Weights of a small mixture-of-experts language model, trained from scratch on English Wikipedia: 4 picks a token, a softmax router.
Below are experts of layer 4 (counted from 0) of a mixture-of-experts language model. Rows are named router (the router's row for the expert), down (a neuron's output weights, with its number) and show model dimensions 0-159. Each number is 200 + 30 x the weight over its row's rms, rounded and kept within 0 to 999.
Before each expert's rows: "comes before" lists some tokens at least twice as common just after its tokens as in all text. This comes from a sample of Wikipedia text that the model never trained on. Tokens count by the router's weight.

# expert 110
comes before: "e", ",", " (", "i", "a", "\n"
router,243,215,181,219,221,211,164,172,172,239,204,197,223,266,187,253,217,183,153,192,166,216,142,150,188,184,186,167,202,181,158,172,233,199,242,211,229,197,234,217,241,203,163,216,242,155,205,174,162,237,210,210,159,217,153,179,171,142,212,141,247,188,198,210,174,249,178,159,199,230,212,196,216,225,190,237,151,236,138,204,229,220,198,178,234,233,149,187,208,212,190,196,172,171,169,187,170,204,195,204,223,231,222,154,168,241,205,184,207,182,209,145,214,176,208,258,158,140,201,133,231,205,264,238,236,193,233,220,266,208,227,186,188,184,228,201,160,189,216,215,196,156,159,179,211,178,233,194,224,233,208,185,246,170,185,210,195,240,210,192
down0,198,263,210,232,168,188,222,182,189,223,251,193,219,245,205,223,179,196,213,145,165,225,214,143,153,211,177,212,204,217,214,160,175,210,221,256,246,190,177,153,188,224,207,200,170,217,219,175,196,184,219,190,238,252,201,174,216,238,205,198,217,239,206,180,185,168,156,170,222,167,218,232,227,240,209,216,186,192,188,184,272,202,180,210,194,186,229,178,208,247,219,219,189,212,209,189,201,207,202,189,199,172,162,161,193,181,189,116,248,233,215,187,227,188,206,303,229,239,207,189,147,213,206,217,230,154,164,200,229,174,215,173,237,230,152,157,165,197,211,198,133,196,224,197,214,192,181,253,160,276,205,179,243,158,186,265,214,199,181,158
down1,157,213,193,218,163,222,217,192,203,208,253,168,168,201,171,249,251,155,173,205,181,167,223,213,186,180,193,256,149,231,104,116,177,176,252,150,195,156,231,202,218,172,210,208,245,190,195,214,151,142,197,197,208,219,193,200,206,192,209,136,180,172,207,180,232,207,218,197,177,182,179,237,165,169,212,153,192,233,212,155,189,204,216,209,239,227,228,214,233,179,168,191,206,203,186,163,220,159,241,158,231,178,177,219,205,174,196,193,193,216,163,175,201,210,189,191,184,203,232,226,132,204,168,142,161,184,151,203,220,210,178,202,176,160,204,168,210,232,194,172,255,255,188,241,206,182,140,235,231,141,198,199,157,193,201,252,212,220,197,208
down2,240,215,176,139,212,213,186,208,200,161,217,195,169,191,199,185,223,215,179,170,153,224,159,235,225,191,193,235,184,187,206,188,184,188,228,181,163,161,191,236,161,222,196,170,224,207,200,224,240,181,168,224,195,192,252,164,256,204,230,211,148,225,194,231,184,218,229,205,163,195,208,243,183,161,160,197,214,184,179,194,233,221,208,233,231,243,172,237,241,254,202,167,204,139,191,224,190,172,144,140,216,246,255,186,214,184,202,238,223,210,218,174,217,150,184,220,244,247,152,216,176,189,240,243,142,220,169,191,231,233,176,221,194,222,169,129,234,121,195,203,210,209,169,213,253,235,183,161,210,182,240,244,182,211,253,211,197,212,229,147
down3,224,230,245,202,166,236,183,159,185,181,248,225,197,190,196,214,230,214,207,165,185,175,204,153,201,231,192,220,200,254,140,226,182,162,157,210,204,219,215,104,234,162,193,206,177,180,198,192,236,204,196,220,200,240,163,216,217,235,201,260,190,181,213,212,210,158,180,154,153,193,210,205,210,211,230,143,177,250,135,198,229,227,220,214,187,213,193,243,221,223,144,182,193,209,204,189,210,149,212,196,221,282,200,229,244,170,245,162,238,175,186,197,221,259,181,199,245,255,194,199,173,210,186,184,174,182,209,169,252,231,233,247,168,212,191,160,176,160,199,248,194,236,235,186,265,178,173,226,169,172,220,195,208,238,219,196,247,195,169,179
down4,251,199,199,166,216,198,184,213,195,173,190,173,194,235,174,204,179,204,200,209,153,154,245,172,192,206,224,186,215,183,211,223,215,224,221,189,232,206,212,198,167,195,203,220,198,177,179,216,147,186,169,196,172,193,191,152,291,186,210,171,220,211,235,227,158,209,196,226,239,166,224,114,167,231,180,203,170,217,195,151,210,223,182,170,195,188,230,180,172,172,197,226,106,207,213,267,174,264,187,188,164,199,205,201,224,207,212,221,217,214,201,244,217,235,199,224,210,212,215,197,77,216,212,193,226,231,220,195,178,158,259,212,168,199,268,191,152,206,196,210,197,257,225,226,142,169,195,206,135,230,179,202,224,196,209,158,200,207,155,209
down5,152,173,269,210,203,301,263,245,193,220,218,201,175,237,174,222,178,170,189,224,183,214,219,205,221,205,210,202,176,248,228,189,222,267,180,176,165,174,125,174,272,244,194,238,203,210,164,249,200,155,142,219,227,176,163,252,199,184,212,172,216,205,221,212,224,207,172,260,216,195,227,197,218,234,177,222,209,243,214,197,231,177,200,240,206,234,151,259,226,205,222,181,202,247,214,169,183,192,174,213,253,213,244,243,190,144,235,211,193,170,216,216,201,271,188,179,216,242,195,220,201,207,165,210,252,206,192,158,173,220,157,190,224,198,223,230,213,238,227,214,184,185,222,218,174,217,173,201,205,227,179,176,176,187,199,239,195,219,218,193
down6,235,127,183,229,208,198,196,198,208,224,176,239,220,190,223,213,236,215,179,201,184,172,176,218,224,190,183,233,221,170,221,227,189,219,171,147,176,233,199,195,188,131,165,217,180,196,134,215,243,205,211,206,199,201,223,267,222,239,183,223,250,215,228,272,196,196,231,243,171,197,190,147,173,170,192,173,207,169,157,172,150,201,223,208,216,223,188,188,215,118,194,245,193,166,193,241,201,195,220,257,262,217,143,221,168,230,176,229,250,187,173,177,208,247,187,183,175,163,222,129,227,261,193,210,217,190,200,177,254,192,175,216,162,210,219,244,240,206,223,215,175,185,213,191,171,213,170,219,191,188,169,203,135,221,211,168,239,161,167,205
down7,195,200,196,189,179,213,217,247,180,217,171,184,222,194,252,244,240,199,214,153,185,174,182,198,230,272,169,236,175,188,254,220,156,202,166,199,185,174,176,209,171,216,225,144,137,208,181,230,256,208,145,222,211,196,231,216,215,182,254,193,211,181,156,202,226,184,172,235,186,134,232,184,194,237,280,172,158,246,112,159,190,226,229,232,201,173,174,186,185,225,194,174,227,196,229,220,184,162,167,166,210,222,210,198,190,204,182,244,219,176,181,219,203,217,246,211,195,180,201,177,174,195,218,199,193,205,216,190,202,218,201,207,177,171,193,249,221,141,228,235,256,194,262,211,168,178,230,228,201,144,164,199,160,140,184,168,175,213,233,245
down8,221,187,236,158,258,193,195,186,153,236,144,240,252,192,193,178,231,221,235,211,189,216,211,157,188,229,248,201,194,266,240,221,223,208,226,186,182,214,196,160,179,218,241,231,191,220,179,185,170,213,180,187,234,198,180,231,182,174,174,225,207,197,202,157,198,175,144,202,190,186,180,201,163,254,221,201,212,203,173,185,252,220,212,212,207,183,185,205,261,193,280,180,242,270,182,196,195,186,217,195,174,185,170,178,297,165,168,198,236,127,221,239,166,240,217,161,208,209,211,172,183,239,220,205,198,148,197,200,192,165,228,184,202,254,175,193,258,191,236,211,218,172,217,229,207,157,200,290,217,246,180,219,207,208,217,200,173,226,204,206
down9,209,184,191,169,192,229,222,240,174,219,237,225,184,183,180,240,213,182,264,221,197,216,209,210,205,212,243,218,205,174,202,143,155,193,223,207,219,211,220,202,157,219,200,209,280,153,168,154,165,175,182,151,176,175,248,200,212,266,181,211,174,174,189,144,238,221,156,238,228,194,187,153,162,229,244,252,172,203,172,192,239,197,164,225,178,204,239,200,202,198,232,259,165,141,205,213,177,204,179,205,182,209,218,232,207,191,244,189,300,204,237,153,181,234,191,229,194,181,185,189,221,219,210,232,213,170,181,241,169,203,255,212,184,194,244,217,239,182,168,196,244,189,208,187,231,179,213,229,209,231,153,221,203,216,207,231,173,268,141,188
down10,218,210,172,156,196,210,190,159,150,227,192,183,226,163,133,183,186,234,193,158,233,129,193,181,232,178,151,228,140,161,251,165,194,156,216,177,226,273,191,188,211,205,200,171,220,154,200,174,203,193,151,220,201,161,152,216,221,175,223,204,230,233,211,198,183,241,222,200,212,259,236,196,232,207,148,135,249,224,238,207,228,215,218,163,214,224,197,162,186,196,183,183,200,144,251,189,229,189,245,169,222,227,190,166,162,172,155,213,184,216,210,192,214,201,235,235,205,189,204,195,176,145,244,243,188,197,223,177,207,208,233,214,227,184,193,220,181,136,178,173,209,155,204,241,207,190,195,235,194,170,249,223,161,203,165,167,182,212,146,152
down11,204,220,218,181,188,217,194,218,198,251,149,178,216,192,167,138,206,175,143,190,152,184,205,187,235,194,237,233,189,216,211,203,206,179,214,191,198,245,183,205,186,222,226,211,199,187,165,167,184,236,222,204,169,144,278,197,202,225,212,122,168,242,214,180,233,200,185,244,195,207,163,230,184,204,277,213,209,168,224,217,191,199,243,183,248,211,177,228,250,224,271,232,202,160,204,217,196,199,171,205,146,233,176,221,141,229,150,254,172,184,267,176,225,238,214,213,251,173,163,258,226,204,213,205,163,205,170,223,236,182,187,205,239,191,174,173,196,168,212,223,244,249,193,219,224,170,206,184,174,173,184,190,183,215,243,227,233,159,145,212
down12,188,113,178,172,242,186,165,254,168,193,193,212,191,223,210,146,203,115,172,157,188,191,169,224,204,178,203,200,174,177,238,254,216,212,217,266,145,232,211,210,186,183,231,168,202,232,166,207,240,231,155,222,223,149,156,195,229,160,227,203,217,193,265,220,186,199,185,234,190,208,170,244,256,175,150,196,153,205,171,198,168,196,221,212,218,192,198,173,208,149,218,145,208,193,247,190,203,206,195,201,175,197,162,145,209,204,169,170,190,202,199,253,193,238,200,221,187,263,194,225,194,202,221,173,199,192,212,230,191,152,208,234,239,238,248,200,214,184,186,241,221,187,219,269,220,232,198,171,220,241,224,179,136,209,252,197,196,195,212,228
down13,192,224,182,208,193,198,228,183,230,206,210,196,230,232,181,173,214,166,154,209,263,195,173,164,128,209,163,214,202,190,158,157,254,207,211,158,238,210,193,175,263,211,151,184,227,187,192,224,183,172,232,202,223,203,177,225,175,139,168,223,166,202,190,171,159,210,177,155,172,184,217,150,166,190,239,113,216,222,194,190,210,165,207,148,241,201,156,185,224,253,226,167,201,227,200,207,177,190,191,214,179,228,212,215,176,218,208,229,186,146,207,155,196,222,162,217,157,117,194,198,199,180,199,181,215,160,214,194,213,166,226,164,227,145,193,266,171,203,250,215,205,158,185,157,185,227,240,196,187,189,185,174,264,168,171,238,238,233,237,212
down14,204,170,164,237,192,276,239,223,177,203,171,185,172,196,254,209,229,182,219,183,154,174,220,141,255,232,254,207,176,172,196,172,187,164,185,184,222,171,185,169,189,209,149,156,252,188,230,151,230,177,250,160,198,181,159,194,214,220,186,184,173,216,188,304,214,208,218,151,215,258,186,167,240,207,229,192,148,184,152,229,121,180,196,247,230,203,197,219,164,196,188,195,209,171,184,196,214,220,191,223,221,207,198,196,180,226,226,178,271,169,223,175,194,266,183,178,195,151,208,209,225,241,137,236,169,185,186,246,214,230,160,220,198,212,196,182,241,184,166,209,220,228,186,194,196,191,181,157,209,194,228,185,231,189,184,186,227,177,195,196
down15,209,162,208,251,236,194,193,135,142,164,197,202,247,210,187,162,198,203,188,207,219,205,174,212,216,236,163,198,221,180,183,216,189,262,233,182,217,229,194,175,215,198,210,127,180,225,185,216,171,222,178,209,228,174,201,196,178,162,189,181,171,220,219,204,233,173,251,185,232,174,133,237,222,236,180,213,114,224,200,131,224,225,205,217,221,187,231,208,227,212,221,166,193,187,240,224,201,215,200,162,214,251,182,167,193,238,211,205,175,258,206,281,141,227,131,209,186,158,227,193,196,161,219,229,211,223,229,170,169,159,237,190,196,269,202,176,185,220,170,230,213,256,219,197,201,168,227,170,184,212,212,149,171,155,233,216,185,184,237,203
down16,133,218,172,191,187,228,223,242,229,242,230,241,207,245,204,258,197,170,224,218,178,189,152,206,187,165,244,156,208,211,219,184,252,180,202,172,195,163,209,173,191,170,210,204,143,211,199,230,253,208,243,174,195,194,154,232,226,196,161,269,199,202,215,196,210,208,190,194,198,151,198,197,203,194,192,192,200,207,176,197,242,241,240,210,239,202,160,176,193,200,201,229,208,240,198,198,167,195,180,155,200,217,115,208,217,201,158,238,178,246,243,116,209,246,205,195,165,229,203,186,228,202,216,202,212,194,223,252,174,213,191,149,191,199,171,199,186,155,194,256,144,222,181,150,181,232,224,135,199,205,177,229,197,144,199,173,269,181,261,205
down17,195,147,198,170,225,245,226,223,131,235,203,198,166,241,186,245,175,202,224,128,241,213,205,210,211,237,195,250,209,191,156,186,158,235,190,187,160,228,202,204,174,157,188,174,199,228,192,270,226,244,182,191,222,221,183,208,204,165,222,218,248,211,124,168,229,180,214,219,206,219,182,196,166,186,191,206,158,221,174,173,203,250,214,198,218,216,208,226,227,244,189,227,178,214,170,215,144,238,235,152,216,228,218,220,251,184,222,226,220,174,182,225,235,168,240,143,158,208,204,172,205,279,192,163,203,199,190,165,246,267,165,254,194,231,211,223,259,164,234,176,183,248,196,198,225,214,149,199,189,190,196,230,168,193,198,174,187,195,211,230
down18,235,202,186,208,211,232,190,177,157,168,176,205,247,177,216,193,205,244,198,166,178,222,186,211,139,217,246,233,206,206,208,182,231,166,221,209,213,179,196,151,170,182,256,232,224,253,228,219,167,216,211,204,238,158,187,205,258,215,251,176,171,203,213,177,195,229,144,220,218,112,249,189,199,223,213,217,173,185,213,256,197,217,185,252,236,213,186,238,219,199,221,213,187,181,207,230,221,217,225,223,204,216,181,276,220,226,151,213,192,181,214,177,232,236,224,186,208,249,143,218,149,205,211,258,161,150,241,220,201,208,248,193,201,120,204,261,226,214,232,205,217,267,225,191,182,201,175,183,167,160,170,164,171,209,178,200,167,221,175,187
down19,176,155,199,211,203,172,216,181,183,210,206,197,246,219,191,187,227,240,270,196,187,166,169,228,161,200,230,137,236,189,277,212,201,171,219,211,211,215,180,199,193,212,183,230,247,218,142,153,185,239,208,188,244,204,225,176,155,171,182,203,162,211,252,146,207,179,203,164,233,180,174,207,180,155,151,221,182,195,251,160,187,226,215,225,154,218,212,217,219,196,187,254,161,180,178,253,212,206,221,168,173,206,205,203,181,250,181,232,225,240,186,146,205,174,205,217,261,195,180,245,231,242,221,236,234,207,212,252,165,148,240,197,236,146,158,254,181,235,183,217,190,198,237,232,187,177,196,171,142,238,245,191,202,187,165,186,201,184,199,165
down20,166,194,204,245,190,152,234,235,224,207,185,229,241,260,203,178,223,188,215,206,193,189,208,239,205,211,229,196,209,190,188,187,221,194,210,231,166,217,218,190,195,238,208,202,277,154,225,227,222,197,220,203,187,77,206,165,181,165,248,147,175,193,198,195,203,242,196,184,205,184,190,182,175,163,196,203,191,218,169,193,153,214,191,232,164,163,124,197,194,156,130,177,183,137,211,206,188,167,194,216,174,230,223,229,217,205,199,216,205,237,216,187,172,214,169,177,279,173,232,212,200,251,255,217,184,250,200,232,218,125,181,138,205,191,235,179,201,189,176,159,227,188,220,233,216,206,201,163,192,236,159,212,224,185,244,172,204,209,254,191
down21,193,187,237,134,162,227,200,175,251,188,168,205,192,194,223,226,190,172,269,176,145,231,192,194,234,270,237,187,212,187,206,193,167,208,164,196,151,163,249,174,191,192,211,220,208,204,224,179,226,224,196,186,146,202,255,213,240,167,165,191,164,211,211,203,197,173,189,177,180,243,248,196,187,241,163,217,207,162,182,270,240,227,169,231,224,178,198,217,196,211,191,200,158,153,218,174,178,136,195,233,164,178,144,180,246,178,197,152,246,188,149,185,217,196,228,220,220,187,150,179,135,189,177,200,241,207,228,200,212,185,256,220,197,195,225,148,240,182,168,225,171,207,210,191,217,183,252,192,119,204,162,195,210,206,232,180,204,214,215,247
down22,196,210,247,172,164,236,168,174,197,167,158,203,230,221,196,189,187,186,169,197,236,190,225,231,252,161,199,188,194,210,212,174,210,202,264,130,203,203,220,233,147,234,246,194,217,236,197,212,187,124,194,218,248,177,219,195,232,183,205,197,193,167,172,263,201,218,193,210,221,258,230,215,190,146,200,213,215,208,226,158,180,212,223,220,235,227,224,160,270,248,176,170,139,217,165,216,211,148,218,183,187,189,198,185,229,208,224,241,185,196,184,289,218,228,212,208,268,216,250,196,194,218,189,173,175,247,178,141,210,170,165,173,176,229,218,225,213,249,210,175,167,208,165,140,162,185,201,193,160,221,172,153,228,227,184,178,196,197,188,182
down23,196,191,205,198,186,234,205,206,179,167,244,184,187,176,227,184,159,218,194,213,246,159,241,236,222,170,220,183,176,249,178,161,153,237,165,240,216,239,232,216,197,252,175,220,184,181,241,213,165,152,221,189,211,220,116,183,152,221,173,204,205,213,204,162,187,188,180,161,206,169,194,199,199,159,201,148,217,133,261,185,144,173,218,239,230,211,215,201,219,276,218,130,193,235,159,260,195,196,202,187,175,214,199,220,187,232,220,177,202,204,181,211,169,199,166,247,223,174,237,232,195,137,198,216,191,206,148,215,139,177,130,236,214,225,175,217,193,188,172,200,210,214,143,200,227,185,166,196,238,206,200,177,160,244,181,205,238,176,183,176
down24,191,248,183,199,244,204,228,175,175,185,196,204,201,164,186,232,242,201,198,191,178,233,211,194,193,169,204,218,204,223,209,204,200,239,142,217,179,135,189,209,186,236,166,182,193,146,221,132,211,237,160,183,211,191,215,207,204,184,202,253,223,192,204,188,167,154,193,243,225,153,211,212,188,237,207,204,184,97,213,192,212,172,186,162,141,164,133,175,180,180,146,249,220,168,230,233,197,259,217,185,222,273,203,197,228,178,193,209,171,214,196,171,213,213,187,173,199,253,184,180,161,195,217,210,203,199,215,201,262,172,209,173,227,119,222,147,168,218,183,254,225,192,220,202,159,195,211,237,157,213,193,241,213,249,228,181,177,182,209,263
down25,176,195,188,233,259,239,182,183,187,231,187,184,211,199,179,183,160,234,200,261,173,185,216,195,182,190,207,196,168,168,225,165,247,191,232,203,214,156,157,133,193,191,226,186,193,155,200,185,176,182,206,218,185,181,135,152,186,177,196,229,160,152,142,107,174,216,241,240,217,175,161,214,196,236,221,222,190,182,192,206,196,243,201,260,269,205,236,196,187,182,220,225,158,188,200,192,174,237,193,214,209,152,150,194,168,195,235,162,215,162,252,176,178,189,168,200,232,201,198,203,217,164,214,137,204,123,186,241,155,222,233,206,192,229,197,237,251,213,184,211,195,224,195,230,212,249,204,130,191,190,153,225,232,240,197,213,204,184,186,194
down26,216,177,165,220,252,214,221,148,217,214,190,204,198,217,214,190,180,178,210,199,208,244,148,160,183,163,201,162,224,191,170,226,202,217,218,219,237,153,213,190,186,169,195,183,208,174,175,183,191,186,133,132,212,201,235,210,198,176,196,191,163,176,225,259,231,239,216,197,170,193,157,183,227,190,230,190,176,211,164,251,113,277,149,216,180,200,252,218,247,154,188,155,191,183,195,223,196,183,198,256,192,178,213,216,248,145,216,182,162,173,280,161,178,209,193,237,205,191,203,225,235,186,174,258,214,161,224,230,162,162,242,201,205,218,216,208,229,223,227,219,183,165,161,167,185,214,218,188,203,258,205,243,227,215,154,154,196,170,211,221
down27,161,215,183,190,216,236,192,214,214,194,237,231,203,203,207,236,264,214,235,192,161,168,169,228,135,195,200,208,213,159,172,156,156,196,172,171,146,198,156,199,178,212,148,191,176,169,201,279,218,247,183,234,116,223,179,204,162,208,192,216,261,166,171,195,183,222,217,197,192,211,160,170,168,238,218,210,250,186,161,214,233,194,203,195,219,194,160,225,192,183,205,176,220,231,129,161,205,207,161,130,195,223,174,221,179,191,236,236,225,155,208,168,228,222,147,172,204,181,186,201,172,213,155,222,184,169,218,176,155,199,168,160,182,148,230,171,201,188,201,172,186,224,272,227,251,203,190,229,184,179,158,193,230,204,241,226,176,203,219,238
down28,178,225,240,152,193,212,213,189,220,200,227,205,182,145,208,199,189,281,167,182,185,170,242,159,167,182,177,204,152,203,153,134,238,209,130,188,227,163,183,197,194,220,167,248,230,191,257,169,166,178,160,190,239,225,146,198,171,214,208,156,222,187,169,258,232,153,217,144,186,186,201,192,179,212,190,201,233,175,234,210,243,218,208,217,157,237,194,213,171,173,206,236,197,217,215,218,248,214,191,192,169,185,209,203,269,203,162,175,233,153,202,182,242,188,196,190,220,243,203,206,193,199,196,193,200,186,205,236,175,188,162,177,184,190,232,205,207,231,196,176,201,179,246,244,181,138,201,254,294,241,218,194,150,160,168,174,218,224,183,192
down29,229,268,157,238,264,187,177,180,188,187,210,193,179,191,167,192,154,198,182,252,231,215,230,194,130,144,177,147,165,228,181,252,223,145,221,167,210,203,166,164,189,210,173,210,166,171,122,160,169,173,258,227,192,206,257,232,153,166,209,215,194,207,221,206,175,206,183,197,204,204,195,198,228,233,176,195,200,221,202,232,213,212,196,233,138,227,230,166,180,209,240,228,164,172,207,201,175,239,243,181,177,127,164,207,176,241,242,215,230,170,220,148,223,217,209,225,229,215,214,198,186,165,232,189,139,184,226,222,224,175,196,173,202,201,166,213,173,198,171,232,224,197,164,214,180,231,234,194,194,269,202,179,227,203,200,218,235,202,239,148
down30,192,166,171,230,235,202,137,227,170,214,211,172,174,211,183,231,169,178,204,168,221,216,198,227,182,238,168,195,177,229,226,198,182,158,258,216,145,230,165,177,186,207,192,167,230,163,205,199,175,230,159,170,185,245,173,214,188,214,251,192,266,237,205,232,200,194,225,155,156,238,201,149,181,205,154,208,192,220,234,200,228,287,211,177,258,224,223,223,216,247,218,190,196,246,141,164,198,256,224,202,186,144,197,190,215,206,216,183,195,155,189,249,212,226,205,218,201,220,169,288,216,219,152,188,218,234,187,179,167,216,187,163,191,187,208,183,251,210,221,193,183,177,230,249,194,183,168,251,223,184,182,152,175,243,192,229,211,157,159,189
down31,218,211,202,167,180,195,174,139,204,176,214,199,196,204,134,166,187,240,171,224,170,190,179,183,189,160,181,192,154,173,172,242,246,211,235,217,192,241,203,179,192,261,215,249,212,199,190,135,154,244,198,181,200,179,189,194,145,209,201,199,188,179,243,195,213,212,187,280,209,201,223,200,173,193,189,235,251,186,232,211,144,150,174,238,228,194,199,190,192,179,284,190,191,210,198,182,182,190,192,266,139,162,148,239,254,182,284,194,186,202,190,189,220,183,232,242,199,208,218,187,215,184,199,193,214,244,151,190,227,128,218,217,216,178,224,194,206,148,227,196,209,130,221,198,181,232,205,179,213,199,241,170,169,222,201,200,195,141,179,188
down32,201,201,232,175,259,196,138,143,257,173,186,193,214,224,158,164,162,234,199,222,197,188,168,260,233,165,221,149,184,182,202,244,241,197,203,143,209,215,244,227,226,217,262,150,163,207,223,227,192,128,209,186,191,166,239,267,231,207,153,180,202,200,175,198,182,186,192,184,147,213,225,197,207,190,196,244,201,218,219,196,193,212,195,218,195,185,234,224,181,153,230,165,204,185,200,232,158,226,185,215,186,200,196,160,225,229,217,213,161,182,220,248,175,160,218,131,190,134,186,193,235,231,262,206,224,181,235,222,144,207,247,214,192,218,208,149,211,227,216,190,258,196,203,168,206,196,158,219,209,212,214,215,181,202,182,242,171,230,215,137
down33,176,198,188,170,133,238,221,276,163,240,153,172,208,209,239,216,219,217,168,195,127,177,176,202,215,247,187,252,221,183,174,217,194,143,171,246,186,178,231,202,163,241,185,149,233,222,248,158,219,256,131,213,188,182,175,219,208,144,186,182,205,216,223,193,228,182,200,250,218,260,236,172,138,228,228,222,181,244,171,163,213,179,239,184,193,168,179,200,206,203,158,159,187,182,201,237,194,209,210,188,182,214,209,138,223,195,190,236,198,173,197,200,170,172,257,201,221,181,170,220,194,202,191,234,191,200,206,222,211,149,181,216,183,219,212,210,170,175,160,174,224,171,275,174,186,155,224,182,203,177,237,238,214,187,169,187,170,251,221,197
down34,183,214,163,189,174,175,199,170,247,201,202,177,211,187,259,184,175,117,210,215,257,250,211,226,187,180,266,172,223,273,197,236,173,189,224,201,187,243,178,197,178,141,197,201,207,210,205,221,205,240,144,161,185,271,169,233,209,199,142,178,147,186,214,198,177,201,186,190,207,200,223,222,227,188,207,213,173,200,209,212,145,206,211,220,242,221,176,173,174,229,214,238,185,194,169,222,196,155,202,250,255,230,169,213,203,156,249,201,174,202,187,239,157,217,186,214,214,153,268,167,221,222,177,208,233,223,202,217,171,201,183,188,223,186,205,268,166,198,168,203,137,116,209,212,210,215,175,196,171,217,228,231,174,250,159,181,195,183,216,211
down35,254,264,197,167,220,195,201,187,189,207,188,201,255,239,220,206,221,217,184,171,204,201,171,223,195,156,210,184,193,212,218,226,292,166,191,155,215,203,220,209,172,207,238,181,226,222,198,199,173,175,165,183,203,188,189,171,230,186,133,209,200,209,182,159,151,249,191,222,198,178,196,212,180,188,222,211,250,202,235,167,216,267,235,202,162,194,179,178,202,185,223,184,217,185,165,252,213,199,169,230,223,188,200,222,256,195,202,255,246,231,184,195,217,227,200,216,150,133,241,171,189,236,143,198,234,218,169,185,209,134,165,160,152,206,204,165,248,183,218,202,261,136,237,244,223,216,217,208,225,215,149,169,147,167,221,174,193,229,159,166
down36,234,190,122,194,213,124,184,216,197,181,194,167,170,232,182,177,197,233,191,255,200,167,183,201,254,138,161,161,203,190,208,223,187,173,193,143,137,199,215,201,220,221,213,234,158,195,194,198,165,194,207,210,226,236,204,177,235,139,188,194,242,196,165,247,150,173,155,168,151,229,229,198,215,161,173,200,191,175,198,205,216,219,225,190,157,254,180,173,169,210,138,152,239,203,206,206,206,170,222,172,218,178,247,182,213,238,148,145,192,244,264,185,213,171,187,245,182,158,155,178,216,182,198,217,196,200,239,167,194,205,227,222,166,196,197,212,167,200,226,205,182,179,200,158,182,216,228,225,204,240,197,253,163,204,166,248,238,206,143,202
down37,182,184,210,130,230,213,175,224,199,173,164,147,145,148,182,176,162,239,174,191,219,173,186,260,226,204,144,216,205,205,193,243,233,203,181,213,187,225,229,251,204,202,218,179,251,172,181,235,164,246,161,211,143,196,234,214,194,171,201,151,170,257,195,226,243,221,229,248,200,224,232,209,203,184,205,153,196,160,184,210,160,220,231,203,203,171,155,206,218,156,154,198,233,160,253,254,162,221,220,179,227,274,205,214,135,217,194,231,195,211,181,162,214,189,181,193,167,158,188,223,220,202,196,196,177,232,200,164,209,199,221,219,140,198,238,212,238,204,158,177,265,185,165,218,223,192,193,169,212,164,215,232,165,209,195,143,216,177,222,214
down38,245,216,207,131,227,209,238,246,209,185,166,196,207,234,220,193,225,179,245,206,202,180,213,154,239,181,244,238,209,210,145,236,200,149,227,98,241,204,206,172,172,197,169,210,162,209,241,220,238,175,224,186,165,189,241,257,224,198,168,177,212,276,222,208,230,248,197,252,229,227,224,203,172,244,186,154,180,202,175,213,224,198,191,190,206,161,193,191,179,143,179,216,220,211,236,158,179,220,196,207,219,239,184,233,199,198,215,244,198,167,185,179,197,286,176,220,106,197,158,205,216,192,176,241,180,217,181,192,222,224,189,206,209,188,228,184,203,172,185,207,171,216,218,191,195,185,170,214,168,242,179,202,240,196,209,141,222,192,259,194
down39,186,200,237,181,168,194,171,182,203,213,200,189,194,191,229,166,267,191,186,142,169,179,188,175,207,220,242,169,195,248,164,173,234,210,206,204,218,177,201,288,187,255,167,177,175,165,208,219,223,209,141,193,230,237,200,244,141,195,283,182,155,185,196,182,245,239,157,231,155,195,182,192,149,177,273,252,181,215,183,221,260,224,169,182,178,190,200,164,182,194,187,198,197,220,207,189,223,223,202,182,229,226,188,237,196,189,145,185,216,169,285,197,203,168,231,249,183,213,237,227,155,186,204,175,231,222,190,191,193,226,176,210,140,186,199,207,212,192,196,131,181,164,239,188,191,207,191,240,178,212,199,252,172,198,190,199,192,253,176,177
down40,231,179,194,228,208,175,297,195,221,182,185,169,215,185,226,154,179,167,178,184,222,191,163,223,193,250,162,176,221,170,190,235,204,272,207,225,146,213,202,203,240,225,225,210,174,177,216,229,234,232,161,209,200,209,215,151,239,207,204,190,195,226,188,245,231,207,235,200,187,232,219,244,214,200,206,176,207,165,243,197,248,179,166,215,208,198,197,157,275,239,214,201,181,201,156,238,145,167,227,168,206,201,188,242,157,183,238,205,216,180,206,187,193,120,184,215,160,200,164,178,250,168,210,168,265,197,189,182,220,148,168,180,173,227,220,163,211,193,215,206,228,160,210,213,183,173,201,125,241,164,201,174,193,259,212,189,151,247,195,231
down41,165,175,259,176,189,229,233,199,183,205,216,221,192,191,203,242,181,218,211,187,200,205,184,207,175,225,231,222,163,214,192,170,208,229,198,144,183,166,214,187,236,170,157,159,123,144,204,240,201,156,193,240,248,184,172,155,209,234,218,234,189,171,200,235,199,182,214,151,184,229,161,171,201,120,217,187,186,214,230,165,183,185,216,163,216,229,249,145,194,179,207,235,204,249,194,231,218,206,149,170,182,261,176,244,214,208,159,226,205,215,187,210,211,199,215,184,251,175,224,191,192,264,140,144,190,177,221,209,179,228,165,190,187,196,166,191,223,232,184,195,182,250,211,171,162,196,186,127,282,173,189,177,146,220,221,216,237,185,204,207
down42,190,227,184,220,204,199,212,156,220,193,182,239,183,139,210,178,186,219,185,253,192,236,190,186,122,199,165,193,257,188,190,195,243,164,177,218,198,197,175,201,221,182,158,198,215,173,191,200,186,211,244,222,225,188,115,218,233,227,190,250,190,191,205,182,211,177,233,219,239,218,222,189,175,219,214,202,249,201,151,211,158,152,235,219,232,154,224,226,196,204,203,234,257,221,144,202,163,210,214,222,147,195,218,179,176,227,192,182,185,196,215,170,236,213,199,221,255,153,157,215,158,239,239,250,255,219,202,224,193,159,171,247,189,205,215,261,224,254,227,201,210,202,175,254,254,238,171,235,138,193,214,215,149,206,212,185,238,176,245,218
down43,198,205,199,191,257,161,178,183,240,260,204,136,169,211,205,171,187,182,202,182,239,215,182,240,229,226,199,174,185,156,256,225,199,202,226,106,203,171,193,238,193,178,205,209,208,155,263,194,171,179,206,217,183,226,216,211,158,199,202,217,204,179,235,146,170,192,216,144,168,191,251,214,147,174,208,195,241,228,226,194,193,232,178,192,166,188,211,169,180,236,214,187,190,245,142,149,137,239,224,144,149,160,211,145,190,178,193,194,157,167,199,239,162,184,154,144,157,189,172,189,207,203,224,196,171,154,222,210,204,232,217,183,185,184,220,161,186,187,166,190,206,223,199,181,166,223,198,203,217,155,162,196,260,204,185,240,154,240,212,203